Below are experts of layer 5 (counted from 0) of a mixture-of-experts language model. Rows are named router (the router's row for the expert), gate (a neuron's input weights, with its number), up (a neuron's input weights, with its number) and show model dimensions 0-191. Each number is 200 + 30 x the weight over its row's rms, rounded and kept within 0 to 999.
Before each expert's rows: a language model's description of what the expert responds to. This comes from a sample of Wikipedia text that the model never trained on.

# expert 63
Surnames and common names
router,205,219,214,214,202,150,220,181,207,217,182,235,152,192,133,226,214,215,198,191,162,210,226,214,169,138,218,220,158,210,209,218,216,166,215,237,197,256,204,210,121,205,171,199,206,247,196,208,237,196,197,163,168,159,246,167,191,154,189,190,193,193,245,206,186,206,212,254,182,203,186,240,170,174,154,210,187,170,194,241,251,207,180,224,185,223,193,169,175,181,251,232,186,169,214,220,221,284,267,215,167,150,309,182,216,210,184,211,165,180,206,205,212,163,243,225,149,227,194,177,223,216,209,175,195,156,226,205,238,190,193,173,226,148,209,157,192,202,238,180,173,226,246,191,208,182,197,189,203,169,213,227,202,259,226,167,188,173,172,196,219,211,201,255,196,177,223,233,199,218,169,225,204,208,164,198,199,253,183,201,166,153,199,207,239,176,214,171,211,186,238,303
gate0,157,157,182,150,193,224,179,196,175,191,208,211,239,194,181,197,180,196,240,130,176,209,198,154,185,221,162,213,182,190,247,182,190,187,199,227,195,209,213,172,221,199,199,209,230,183,156,158,202,216,214,206,166,239,186,272,192,189,211,187,164,171,220,164,211,221,194,192,202,189,170,107,221,194,208,199,243,200,219,216,168,285,252,218,176,243,221,211,234,208,193,244,187,206,176,152,193,216,190,209,146,155,184,176,205,196,181,201,243,159,195,208,185,168,195,259,175,151,179,206,239,227,232,158,185,164,216,185,181,223,298,197,178,144,200,179,215,223,212,176,198,199,207,251,180,241,225,161,244,170,179,219,170,162,216,189,187,177,216,148,167,160,221,194,241,215,207,188,221,210,193,189,173,257,157,210,226,223,193,212,242,204,191,147,246,175,220,147,132,140,248,193
up0,214,216,223,129,189,207,215,195,139,205,170,181,257,181,223,255,218,152,200,208,189,209,261,155,204,189,133,181,204,164,190,205,146,180,193,197,247,234,186,186,239,189,223,191,234,190,208,209,281,165,247,221,199,228,185,212,167,170,203,177,239,193,194,225,265,189,223,198,182,222,225,167,213,229,227,240,142,201,188,197,207,212,208,151,193,193,199,152,204,228,211,195,190,247,161,212,195,200,210,187,176,233,205,245,188,166,179,223,198,221,219,176,161,195,188,224,198,177,186,179,236,240,189,227,202,147,221,190,221,155,146,218,209,236,188,194,203,186,214,259,129,175,249,189,247,214,204,206,214,214,208,228,197,181,136,236,211,193,174,192,203,214,174,172,175,204,213,196,186,163,217,145,202,247,208,171,238,209,176,226,312,238,262,187,145,238,172,194,213,159,207,163

# expert 48
Definite article phrases
router,218,192,200,223,237,219,235,224,183,212,247,201,274,173,204,223,196,206,216,164,183,221,188,217,198,237,177,190,218,201,231,253,160,223,238,185,171,126,202,221,189,196,199,198,170,211,190,132,206,199,174,240,205,192,206,231,173,160,158,185,200,173,141,137,170,156,163,168,155,165,196,117,184,211,267,229,206,191,160,217,178,153,226,179,213,144,218,233,196,199,216,189,179,218,196,135,150,219,190,195,174,206,211,210,214,180,159,209,222,219,207,204,200,187,209,192,213,192,199,191,203,171,222,194,246,132,147,216,157,225,208,235,181,188,188,193,175,204,168,233,168,136,166,196,250,184,222,212,167,186,195,186,145,164,234,208,183,204,242,216,173,166,121,245,173,195,198,244,206,133,193,178,201,225,226,216,183,166,193,223,213,250,191,245,165,232,147,253,210,198,207,233
gate1,181,154,205,258,253,208,265,227,178,167,165,202,191,197,212,156,201,175,179,225,195,163,193,210,194,183,230,192,168,231,172,203,235,199,190,193,191,212,217,136,200,188,239,208,182,199,176,179,161,239,200,182,180,169,184,231,205,247,229,201,238,205,160,150,253,185,227,199,186,270,142,200,179,227,184,197,253,157,247,162,230,212,166,174,177,199,225,235,194,208,212,189,193,144,268,168,208,245,232,118,169,113,209,200,204,159,214,233,258,186,255,236,199,208,159,245,214,193,194,187,278,218,208,182,194,180,200,207,224,193,180,175,200,214,200,146,217,253,180,209,185,167,206,213,196,145,197,171,186,176,219,214,204,210,205,163,194,171,224,172,263,165,252,196,147,153,193,199,208,216,228,178,223,200,180,203,229,189,173,226,148,191,187,212,204,202,170,196,199,231,252,235
up1,181,186,211,176,154,141,154,227,172,219,201,211,183,193,219,224,181,202,216,202,199,177,249,239,179,217,188,182,136,207,226,196,245,237,243,166,184,231,186,217,221,192,208,211,223,198,256,171,309,184,245,181,207,226,207,169,185,181,174,240,217,204,229,243,134,203,227,206,205,212,237,249,173,215,238,207,168,214,193,188,177,136,203,215,185,171,173,202,214,231,166,218,220,148,183,221,180,202,179,224,161,205,209,155,165,245,228,170,199,174,176,183,180,233,231,146,282,215,192,190,192,215,162,171,175,161,193,212,183,222,234,171,228,161,205,197,200,221,186,244,167,222,275,217,210,254,172,186,207,214,174,234,223,193,195,157,202,247,178,205,199,237,170,185,255,232,198,253,193,188,205,247,155,220,221,160,241,161,204,238,147,163,207,217,164,190,244,219,170,164,207,235

# expert 55
Year endings and middle pieces
router,211,183,191,203,234,185,223,197,207,158,270,191,183,133,196,137,169,214,190,265,239,191,220,184,191,220,204,221,208,236,184,260,224,180,176,211,221,209,185,231,200,190,213,190,230,148,250,221,237,211,239,206,208,253,256,198,175,215,231,224,184,180,174,188,175,160,192,154,223,182,197,203,109,210,182,194,180,175,191,234,201,255,194,204,170,182,192,230,216,235,186,224,223,199,212,210,196,167,211,179,144,217,207,212,222,205,196,199,206,216,229,178,202,207,195,204,241,230,188,154,247,226,224,198,165,155,228,227,194,224,181,106,173,179,202,235,183,169,210,169,194,151,260,200,215,237,189,185,258,191,205,205,190,163,219,216,200,181,141,106,208,194,203,160,198,235,188,179,247,140,217,166,249,171,235,136,182,219,197,215,219,236,207,207,248,224,233,213,229,141,174,179
gate1,181,239,189,182,218,148,173,256,203,134,237,208,201,265,196,152,240,181,247,211,237,225,238,267,227,278,201,174,226,173,177,179,207,212,193,199,216,191,237,194,198,145,174,171,231,215,247,195,198,179,190,146,159,238,170,213,233,177,163,230,253,185,194,200,231,197,161,193,229,193,191,208,156,178,196,222,220,217,216,212,212,200,171,200,186,182,175,199,193,234,179,178,202,198,181,195,219,223,148,194,182,183,193,124,199,200,218,131,296,179,99,195,185,192,188,188,234,208,176,208,149,189,146,219,222,232,185,227,207,193,175,180,271,212,176,209,207,260,223,196,216,218,213,203,231,230,180,200,186,177,213,177,203,235,239,186,178,217,176,175,239,185,170,194,198,227,235,201,146,171,269,206,206,184,200,219,225,250,209,207,167,182,254,193,209,188,235,215,151,187,185,189
up1,228,223,199,176,150,229,194,228,207,192,182,230,221,132,179,180,258,192,209,198,199,217,189,204,225,236,212,221,220,165,148,220,217,173,209,166,236,170,208,224,141,202,146,171,179,213,256,229,133,187,242,217,241,182,234,159,212,206,187,217,219,283,197,169,238,236,154,181,221,256,197,201,225,197,204,195,169,174,223,187,215,244,218,198,174,192,248,189,190,233,190,231,208,172,167,224,167,182,204,180,212,189,218,203,236,192,140,204,265,203,240,185,182,247,227,209,206,200,162,173,167,179,180,172,186,282,185,183,291,175,207,237,186,213,257,138,181,196,210,162,167,216,233,221,247,239,203,213,211,182,183,174,168,188,206,189,183,214,164,194,203,197,232,199,249,228,214,192,173,183,204,222,149,202,294,176,227,183,203,182,175,198,222,241,226,244,208,145,200,221,206,184

# expert 43
Mid-word letter fragments
router,220,192,214,228,262,211,207,169,217,215,232,156,171,251,218,225,205,108,232,237,224,166,221,176,216,259,196,193,166,162,185,224,242,266,140,216,231,194,228,172,248,205,194,213,200,175,154,199,207,188,208,252,184,200,175,169,214,201,188,191,146,205,191,200,226,227,168,236,199,191,193,180,176,171,235,197,204,250,237,192,158,213,205,253,273,228,211,198,209,195,129,234,229,216,194,206,166,205,188,165,162,244,128,235,189,243,161,194,149,239,170,169,204,178,198,175,227,195,172,184,246,153,203,194,175,185,246,221,188,201,148,146,218,168,189,236,182,213,178,200,236,194,179,262,209,177,231,160,173,166,210,229,230,231,215,161,218,221,164,248,207,238,159,236,175,164,190,187,199,221,196,210,174,171,212,234,226,183,201,163,209,171,183,228,180,245,205,176,162,174,163,196
gate1,142,165,177,235,199,168,247,165,229,173,207,168,202,233,225,179,184,198,180,214,139,226,179,235,136,238,173,167,178,167,226,195,194,239,247,189,194,217,164,140,192,203,179,231,174,160,212,199,211,181,204,162,187,206,171,248,252,215,233,155,203,217,186,194,263,208,222,208,239,194,160,209,153,182,155,150,256,205,219,219,255,206,230,190,205,207,216,175,160,208,199,120,193,177,186,176,177,202,210,128,156,208,147,216,261,228,185,212,212,189,251,223,241,165,264,176,184,187,218,150,200,150,255,217,194,166,195,230,211,184,195,242,201,222,212,210,210,217,212,236,226,253,183,192,185,197,248,233,169,203,206,230,208,236,212,181,208,167,211,250,179,236,188,257,172,169,237,250,205,180,202,187,173,188,170,176,215,172,191,204,209,237,192,212,236,213,156,139,186,226,173,206
up1,166,240,232,193,227,161,195,169,209,155,209,241,217,215,212,204,186,181,187,166,184,206,196,215,168,228,203,182,171,140,164,157,245,194,187,206,229,180,190,158,236,234,191,220,182,132,214,187,173,190,233,237,150,197,175,222,260,200,247,246,220,204,177,247,222,251,215,244,192,177,209,231,188,239,214,223,235,263,226,125,193,245,157,204,275,195,174,179,251,254,191,166,201,176,201,191,234,157,138,161,225,234,152,201,217,168,187,192,197,184,215,186,225,223,253,230,145,196,213,226,202,242,203,183,192,176,212,261,244,176,152,194,183,230,253,189,205,170,223,174,179,170,221,214,190,206,200,224,213,201,191,174,187,185,208,158,199,183,267,218,211,198,197,266,189,220,149,229,153,165,194,195,155,168,187,219,181,175,186,195,181,227,207,225,158,203,199,137,226,157,204,201

# expert 42
Place-name endings
router,171,216,192,161,276,190,211,193,176,216,174,174,175,157,143,186,203,177,249,163,166,168,214,217,167,133,255,210,139,187,213,157,214,128,168,191,199,267,222,222,150,268,198,184,227,204,195,186,248,211,174,195,176,150,244,173,183,162,222,197,188,163,211,207,182,212,199,245,210,249,231,205,207,227,193,181,195,196,210,226,230,246,211,183,196,235,233,178,162,220,273,177,219,180,175,193,226,229,249,210,165,169,274,173,178,207,189,207,195,130,221,175,193,141,209,247,143,190,197,155,160,227,244,155,177,162,153,150,237,201,208,192,206,164,174,193,197,201,190,157,193,214,224,211,201,207,224,210,198,186,251,186,201,228,190,209,163,172,143,164,234,220,213,206,193,210,216,203,224,211,184,160,237,181,206,188,161,206,190,203,228,214,213,190,197,166,206,170,190,193,176,266
gate0,203,190,224,212,257,176,221,184,173,182,148,227,204,188,193,177,222,143,245,168,214,187,162,163,164,204,229,142,192,123,238,162,197,214,118,242,200,248,203,171,187,222,142,178,223,207,188,157,153,161,208,173,169,174,226,174,210,220,188,169,203,216,164,177,184,190,164,214,179,232,262,180,185,226,219,160,179,178,191,205,192,200,221,212,180,163,170,199,251,198,176,117,240,211,160,209,238,206,165,153,199,179,181,230,200,186,218,184,164,194,236,173,204,178,150,170,208,203,166,245,209,140,190,179,167,214,201,176,209,213,197,144,276,214,197,217,183,199,236,178,220,168,187,186,172,174,209,213,152,221,201,219,216,259,206,194,174,211,174,140,219,196,187,205,208,259,237,217,194,223,179,157,221,224,188,169,192,191,210,219,206,213,173,190,195,241,288,230,144,212,151,204
up0,201,231,251,189,222,205,232,245,237,185,137,213,207,207,192,211,220,207,227,145,216,170,136,196,178,166,241,167,206,134,191,170,224,204,123,201,218,225,186,218,158,217,196,143,253,208,190,176,157,128,198,169,189,153,213,183,210,183,219,147,168,141,207,159,192,184,189,247,185,207,237,231,177,178,169,180,210,164,259,231,221,169,213,192,221,158,192,179,194,215,197,205,188,241,186,241,200,259,200,188,208,175,216,197,182,229,235,206,210,218,261,179,201,190,199,230,162,179,240,254,169,134,217,189,187,187,181,158,249,174,202,192,195,236,191,159,198,212,203,151,210,228,242,211,193,232,220,183,172,180,243,171,229,210,118,201,147,197,223,177,219,191,171,206,241,247,203,165,195,220,154,184,204,217,191,205,214,241,203,223,170,241,202,241,195,243,266,161,216,209,197,170

# expert 56
Numbers in tables
router,201,190,191,138,208,206,166,235,176,170,219,224,175,162,196,224,183,231,190,211,193,171,201,195,245,208,227,163,174,244,165,157,171,180,191,225,146,180,198,207,168,132,216,181,237,216,180,225,249,171,226,178,199,211,229,186,257,209,190,173,206,267,216,238,188,167,253,193,160,235,228,145,173,231,215,279,223,174,205,191,249,212,190,159,163,138,201,204,219,149,171,170,129,207,235,168,239,176,242,198,179,145,207,239,206,214,221,164,186,155,225,201,236,154,243,197,225,233,223,214,176,185,196,208,208,199,231,207,189,157,180,179,210,170,206,168,207,187,172,211,152,227,222,212,237,169,193,195,240,217,177,195,239,186,179,160,159,155,217,101,182,184,123,182,215,171,209,197,188,190,192,192,213,196,227,153,181,154,200,208,159,234,169,187,164,182,202,214,214,206,157,198
gate0,191,235,230,180,167,160,152,262,175,204,184,225,186,204,176,220,109,244,233,217,247,200,184,161,240,249,187,145,229,238,194,191,209,223,226,174,211,158,208,240,160,235,227,206,240,206,188,177,193,251,222,218,208,252,209,145,181,217,223,218,183,241,246,200,190,244,205,199,199,228,250,239,163,198,185,196,189,181,206,252,235,175,267,196,205,219,239,199,230,214,156,234,215,247,197,185,198,260,193,228,258,176,178,176,221,215,190,163,194,226,194,251,187,167,238,214,194,252,211,232,195,210,202,167,227,157,212,190,175,222,231,182,185,238,157,210,242,246,183,188,171,201,164,190,220,219,196,244,194,185,175,194,228,167,198,189,204,217,240,161,159,173,162,177,194,210,177,253,205,174,202,204,189,248,145,174,217,255,229,185,148,212,182,203,231,165,152,248,219,225,171,155
up0,193,199,234,199,250,190,217,175,220,200,200,159,236,171,241,167,234,125,252,150,142,204,255,168,199,196,228,188,196,220,228,174,212,274,174,185,172,198,200,202,232,196,226,151,188,219,237,211,230,219,197,224,167,197,220,222,226,186,184,194,207,246,223,244,216,192,191,197,202,194,183,197,219,244,188,239,267,191,181,145,221,267,197,199,183,208,181,228,173,257,253,210,228,180,151,157,200,173,195,195,197,195,193,179,211,259,198,167,180,200,204,199,191,226,167,203,183,191,201,168,211,191,257,237,232,186,204,210,188,194,195,251,201,192,183,201,192,168,169,211,160,203,231,179,310,145,225,161,207,208,219,215,208,247,204,187,170,197,194,231,277,227,246,239,168,189,261,195,169,211,169,219,248,151,217,250,220,154,214,201,231,217,226,161,154,200,206,156,156,193,188,222

# expert 35
Mid-word Latin endings
router,190,215,203,198,236,211,221,185,176,117,220,221,172,203,151,214,221,218,208,194,170,270,211,221,174,197,238,226,176,202,224,160,156,206,211,226,210,245,183,218,226,176,219,192,146,197,230,230,172,244,213,210,164,228,244,154,184,208,249,244,185,191,191,207,246,195,162,218,246,226,184,214,225,151,244,169,213,178,184,222,160,208,178,230,194,193,236,238,153,237,175,210,233,171,164,241,155,193,183,223,166,184,179,219,220,164,183,170,186,258,230,145,224,199,245,147,182,219,204,170,215,183,221,171,189,210,258,197,220,212,182,202,208,160,155,188,127,241,189,188,194,193,214,179,249,262,271,230,215,205,140,259,178,242,197,171,195,224,160,181,200,181,223,208,226,213,207,218,185,185,180,200,242,151,228,177,137,237,218,190,217,209,228,226,224,162,170,186,193,173,203,134
gate1,233,249,227,203,217,183,200,223,197,191,171,211,184,247,233,166,194,210,212,237,165,184,212,144,191,200,221,189,173,230,195,216,232,161,251,211,166,226,192,150,189,231,196,171,200,188,202,194,237,226,221,205,250,224,218,182,270,193,235,172,199,148,232,191,244,183,204,137,205,185,196,184,155,170,152,231,191,168,239,204,185,207,267,148,141,176,250,122,182,183,211,201,228,213,156,178,179,233,156,139,220,181,249,295,228,231,168,237,165,158,233,193,236,226,258,193,208,223,155,162,216,150,196,234,206,254,179,190,225,158,206,210,234,177,189,204,219,204,200,177,187,227,188,211,220,217,225,167,188,165,235,237,182,208,224,243,201,194,208,202,245,222,239,208,161,229,204,202,233,213,166,197,199,177,198,143,207,212,199,234,213,184,238,197,218,254,195,173,150,238,202,213
up1,222,170,188,132,230,212,199,201,183,241,183,224,219,204,173,246,231,169,212,249,262,250,195,252,224,186,178,229,163,206,216,189,176,255,140,154,241,194,236,200,203,189,146,221,212,226,190,164,221,189,202,179,162,172,231,206,173,229,206,166,194,219,203,207,144,219,197,196,191,164,180,220,201,230,182,213,211,219,204,245,230,234,182,210,199,222,196,217,209,190,248,202,171,193,272,180,215,216,218,224,210,166,228,201,196,128,234,207,216,183,169,251,185,140,178,181,171,224,166,203,161,244,196,259,236,149,227,215,184,180,230,158,215,159,169,271,189,219,232,174,211,126,202,170,106,210,223,205,229,190,224,200,269,207,214,150,188,204,167,181,215,178,228,211,201,173,245,200,195,196,254,176,202,196,203,227,211,156,191,162,175,189,176,166,196,198,243,167,242,211,205,245

# expert 15
Year digit endings
router,229,184,188,212,253,183,179,255,167,210,195,218,185,189,182,181,151,163,175,172,223,158,146,240,203,219,231,225,212,225,179,166,244,188,216,179,249,187,202,203,171,234,183,212,241,149,176,217,198,209,178,209,185,256,199,177,203,180,200,169,189,169,240,227,138,191,229,176,198,187,234,233,166,201,195,221,148,198,181,257,224,219,197,181,213,226,197,154,215,248,169,177,131,179,211,215,156,171,212,168,127,192,246,220,235,185,202,237,203,180,204,157,176,223,243,275,189,172,198,182,247,149,188,171,129,194,201,194,222,195,208,249,180,214,216,215,196,220,184,151,165,231,217,204,164,205,177,178,199,225,212,248,205,158,163,202,106,224,216,232,196,207,215,182,232,188,223,190,215,212,152,191,207,170,175,162,188,175,188,259,172,226,173,235,243,221,272,168,232,226,211,167
gate0,190,252,206,165,201,185,238,218,229,165,252,204,187,202,168,179,175,199,205,180,215,203,181,251,254,242,162,211,212,199,175,242,200,174,162,189,166,183,223,195,226,203,221,215,197,164,240,245,226,199,205,182,178,164,176,217,197,224,239,236,143,218,172,168,192,169,138,213,187,223,207,229,198,200,247,161,218,196,201,237,192,261,188,197,181,218,228,202,194,227,199,189,227,226,172,182,249,186,222,209,182,162,187,177,206,206,219,236,233,192,198,196,217,175,198,214,220,227,183,222,239,100,173,183,147,120,231,212,132,173,165,183,173,210,195,220,200,221,191,168,192,184,156,193,182,213,247,208,197,175,293,144,200,180,210,201,245,198,208,161,164,188,181,208,224,195,186,228,199,159,226,111,161,216,228,228,175,228,201,237,196,187,181,138,165,183,186,266,174,137,158,167
up0,178,206,203,214,210,217,205,189,249,238,184,233,203,200,146,206,171,242,188,173,230,204,225,202,165,224,209,226,221,185,173,157,256,193,214,204,189,213,258,194,211,216,151,202,188,168,211,220,188,173,184,133,126,198,200,189,169,162,214,223,206,170,196,236,193,261,200,185,222,208,199,210,226,171,186,193,200,180,82,205,213,269,180,153,201,198,192,181,196,252,210,180,129,182,173,185,209,167,186,223,203,226,210,230,173,180,214,214,216,174,199,163,207,206,212,196,224,195,202,162,259,197,176,136,156,126,161,242,266,211,235,228,150,173,202,150,250,234,216,191,233,208,177,193,226,218,236,213,173,189,205,175,180,200,191,270,204,194,204,177,231,223,229,204,234,220,189,225,171,247,194,200,230,169,185,204,142,204,154,230,188,163,184,143,232,229,233,127,203,191,213,193

# expert 38
Verbs, quantifiers and adverb endings
router,145,215,201,209,189,182,193,188,190,183,225,193,213,180,213,199,151,203,255,216,228,168,274,217,210,218,183,191,126,245,220,200,197,229,240,193,178,196,163,199,208,213,225,151,191,231,210,162,227,156,218,150,242,183,258,236,182,208,195,223,171,244,211,220,225,182,219,200,140,189,212,170,227,231,214,185,193,247,224,172,198,179,160,167,221,156,234,139,187,195,198,161,126,207,223,230,183,240,210,232,214,214,207,174,230,165,171,176,281,206,180,225,182,211,256,168,162,185,145,157,233,211,133,161,186,187,210,179,218,167,198,207,171,190,218,160,195,171,257,249,163,210,212,201,187,184,217,239,237,188,184,182,208,184,159,174,220,220,194,178,204,183,160,210,259,251,203,198,198,128,201,185,198,273,145,209,194,181,207,211,168,163,158,166,207,166,157,196,209,178,224,185
gate1,180,187,176,217,195,191,194,188,216,152,198,189,192,203,227,166,166,178,227,231,201,187,242,174,235,203,240,239,183,148,174,89,202,214,182,267,229,206,231,170,196,201,207,163,188,227,160,237,223,155,198,176,219,206,189,205,146,207,152,190,224,224,255,161,216,203,164,168,159,154,196,216,156,252,169,161,223,206,201,177,206,227,171,208,166,151,223,216,179,198,240,158,150,214,243,200,262,224,195,233,254,120,178,214,175,234,196,153,215,193,209,221,206,198,208,222,199,173,194,205,261,242,170,200,179,171,234,227,215,227,156,204,228,160,183,237,256,169,252,163,150,201,212,199,194,193,228,213,175,190,207,199,200,205,215,204,200,222,177,216,177,221,201,198,157,169,229,213,163,210,192,219,227,145,205,244,161,239,164,230,185,207,193,220,179,170,227,101,193,199,217,196
up1,236,139,214,131,216,254,140,170,194,255,202,222,200,210,189,207,253,212,165,221,170,229,176,235,209,214,222,176,166,222,203,267,231,163,209,212,236,195,143,188,197,184,190,217,222,154,152,194,190,210,198,241,205,231,185,173,222,199,157,216,205,214,190,191,172,200,265,190,207,164,179,180,160,157,187,226,220,209,278,223,220,207,212,195,165,171,116,224,237,227,178,209,179,189,187,217,174,202,180,153,180,238,201,177,224,166,253,192,166,202,209,201,228,165,170,209,229,254,212,158,143,172,199,207,261,231,150,207,238,225,191,180,213,184,176,168,205,234,229,246,274,239,180,253,214,219,256,182,242,154,185,237,188,204,190,195,229,232,186,168,181,262,166,184,226,210,207,181,205,173,187,167,238,230,220,202,237,182,233,214,202,218,232,175,190,188,207,249,213,178,203,205

# expert 58
Prepositions after verbs
router,255,212,150,181,168,240,219,230,181,164,248,202,218,192,210,221,214,229,214,238,231,233,231,162,225,254,174,184,203,162,250,211,201,201,190,198,208,155,178,169,220,151,225,198,167,221,189,175,280,232,265,244,235,198,216,196,249,239,247,249,200,211,224,219,210,208,192,180,219,203,212,196,206,235,185,219,196,174,218,195,208,174,173,231,193,116,199,204,194,219,209,217,148,227,202,245,218,224,208,187,146,254,201,172,192,181,259,172,239,231,195,203,158,217,175,216,224,204,195,158,189,208,157,210,238,197,202,194,175,218,229,204,214,194,207,202,177,196,247,247,180,170,219,212,197,223,175,188,211,208,239,204,159,165,132,112,180,186,224,206,156,194,94,185,215,169,178,230,172,165,224,202,188,247,166,239,184,203,219,173,157,216,197,163,182,213,160,263,232,214,195,187
gate0,181,196,193,202,188,199,219,171,169,198,210,242,223,210,219,218,171,198,183,180,201,260,187,224,171,171,174,188,225,198,244,185,249,254,263,194,232,181,213,157,220,187,216,192,223,200,203,172,245,207,225,241,232,233,160,238,224,171,177,175,146,197,218,208,191,194,128,181,218,204,159,225,220,245,210,178,225,137,247,203,184,238,243,132,159,227,180,172,184,144,260,175,172,183,148,147,219,260,176,171,202,199,237,205,215,228,170,182,171,177,225,252,170,215,209,207,233,164,212,190,235,190,164,169,208,130,223,243,252,202,194,161,165,243,196,219,197,176,167,238,203,240,243,182,232,150,181,166,213,213,151,209,209,195,194,217,206,219,222,166,226,222,191,192,221,198,151,244,216,223,226,167,169,192,168,210,184,180,195,160,199,254,216,299,204,179,204,194,187,183,223,196
up0,218,252,221,218,207,218,204,134,231,217,169,213,157,225,202,184,221,212,135,223,204,237,169,224,208,216,228,242,136,211,175,204,191,187,172,218,243,228,169,210,241,226,201,195,167,218,173,175,180,230,155,172,203,199,181,191,231,204,221,252,146,217,189,231,190,185,198,201,167,234,190,155,178,186,221,225,239,232,184,195,108,202,191,189,206,193,216,233,211,211,199,150,207,184,198,196,202,149,207,221,212,202,193,186,211,252,256,206,159,208,225,194,247,226,190,213,242,165,199,166,249,119,165,241,223,205,214,239,218,179,181,216,218,181,184,203,214,171,202,198,194,208,179,182,178,216,205,270,165,198,197,206,205,214,217,230,207,251,197,158,254,234,187,255,174,161,216,223,225,214,232,159,215,180,189,211,199,149,144,223,220,134,167,150,158,241,213,205,231,172,88,203

# expert 22
Clause openers
router,191,202,199,187,204,173,224,234,144,198,250,223,224,171,214,187,216,193,218,221,197,185,167,252,227,206,134,207,185,149,235,190,173,196,275,161,197,191,155,214,199,181,233,201,212,257,182,179,242,177,201,200,255,223,221,210,207,212,189,157,179,173,224,208,209,187,218,217,189,209,188,149,195,265,185,180,163,226,222,200,193,235,209,108,182,172,185,217,220,160,225,172,198,231,223,181,162,246,145,235,167,202,322,217,186,204,174,193,254,154,221,185,210,214,256,162,195,155,167,184,258,210,184,156,227,206,181,186,165,216,239,220,187,204,196,180,246,169,236,243,188,171,198,246,202,217,237,221,219,177,170,230,159,166,184,233,199,204,214,222,197,191,173,245,243,216,202,222,178,170,217,167,204,227,128,238,192,165,187,219,201,222,178,214,241,207,191,226,164,211,235,227
gate1,185,233,230,181,177,153,136,178,202,199,211,155,166,229,173,213,215,222,191,200,251,215,233,207,198,159,195,230,182,229,191,205,194,148,188,189,277,220,211,195,222,208,158,204,257,251,225,232,141,211,203,165,211,203,152,214,186,242,179,207,192,228,197,145,204,193,218,228,185,198,220,172,201,156,193,183,210,201,179,238,199,178,201,184,220,173,178,163,169,167,207,170,135,211,174,257,236,233,191,213,221,189,225,202,188,142,175,145,159,169,192,218,189,246,204,183,202,173,189,248,247,193,167,217,236,220,178,240,201,192,226,240,200,190,191,211,199,177,185,173,263,221,192,212,213,260,193,227,207,200,247,204,195,188,198,130,287,149,228,214,188,180,213,160,222,186,205,212,233,176,213,168,200,246,180,201,198,231,184,220,238,164,216,85,215,217,181,178,197,130,160,228
up1,160,213,220,129,201,217,258,254,186,201,185,227,176,200,226,196,163,211,162,144,184,238,185,269,172,180,187,206,238,204,157,202,193,242,221,181,197,200,165,164,158,228,204,185,185,151,261,218,126,153,219,207,145,159,245,175,208,180,165,236,197,205,214,242,221,170,217,202,219,193,252,200,241,227,158,177,221,192,245,228,214,194,161,230,190,235,210,211,193,175,209,178,231,153,187,208,146,149,191,164,239,212,194,234,177,207,220,215,183,160,208,195,211,205,205,196,193,172,187,171,232,154,260,192,216,198,177,189,182,154,181,232,153,234,188,179,155,177,210,244,163,204,237,180,201,168,136,219,228,198,199,210,211,220,201,192,197,206,163,235,236,218,225,235,211,185,172,202,232,220,160,235,196,172,161,224,135,235,187,245,221,171,251,270,227,216,211,163,201,220,149,164

# expert 20
Relational prepositions
router,256,208,206,190,194,222,199,271,212,200,183,200,203,155,214,199,250,246,191,188,178,201,227,177,205,197,220,186,190,152,266,196,235,156,172,199,148,189,154,143,194,201,159,194,202,138,216,204,234,143,167,235,237,245,230,188,239,220,196,197,244,168,232,236,222,201,211,221,240,179,178,203,238,193,189,204,183,227,178,210,206,182,140,217,206,209,180,179,188,226,188,256,129,171,231,173,152,194,154,166,190,237,222,205,160,193,245,220,205,233,226,211,209,236,231,212,226,225,190,210,202,175,206,221,188,186,177,238,172,223,184,193,232,205,257,189,273,143,222,233,203,181,256,170,250,209,143,192,181,205,219,193,121,226,196,165,176,194,218,231,198,228,211,192,234,146,195,241,217,182,186,174,174,207,228,222,212,170,225,196,154,242,227,218,210,249,207,253,247,236,214,259
gate0,194,210,217,195,228,260,238,212,253,175,152,181,187,194,157,199,203,210,271,206,184,225,160,218,190,186,220,222,201,154,214,169,201,124,195,185,200,213,216,217,148,180,203,148,255,212,219,218,187,171,165,191,189,237,171,219,177,169,263,208,171,222,208,222,241,187,189,199,192,189,165,153,241,237,231,157,194,216,239,175,220,238,204,182,210,214,182,202,189,171,185,260,187,230,200,197,174,249,189,169,190,169,187,182,183,201,229,197,249,205,197,204,247,228,278,241,206,152,171,186,152,95,208,223,190,201,208,190,166,213,229,227,279,216,190,232,236,175,195,215,210,147,142,186,157,215,171,269,234,200,212,152,189,260,204,213,165,201,196,206,219,222,167,216,213,256,172,222,188,214,175,195,145,193,216,201,174,166,165,190,207,225,152,187,213,209,158,200,166,177,216,198
up0,249,199,174,160,187,165,225,226,227,239,193,211,208,191,175,199,209,198,214,173,156,142,161,219,232,185,189,212,223,189,220,153,147,176,230,224,196,210,198,132,227,180,166,231,192,216,198,234,202,219,172,210,152,199,256,142,192,229,222,201,170,160,153,198,218,164,199,200,198,209,196,163,180,153,145,230,120,185,237,166,171,187,155,184,220,264,200,197,267,201,184,187,206,184,266,208,258,173,151,159,207,181,230,240,194,201,228,199,193,190,258,194,215,259,212,205,245,243,178,207,228,216,189,165,187,207,257,197,225,217,186,227,171,162,181,209,268,202,171,202,229,188,219,258,231,243,182,176,206,177,170,222,195,205,194,227,216,209,246,192,192,141,202,207,200,286,201,230,208,194,179,210,161,179,188,184,190,237,245,150,240,183,228,189,205,191,167,192,190,193,246,246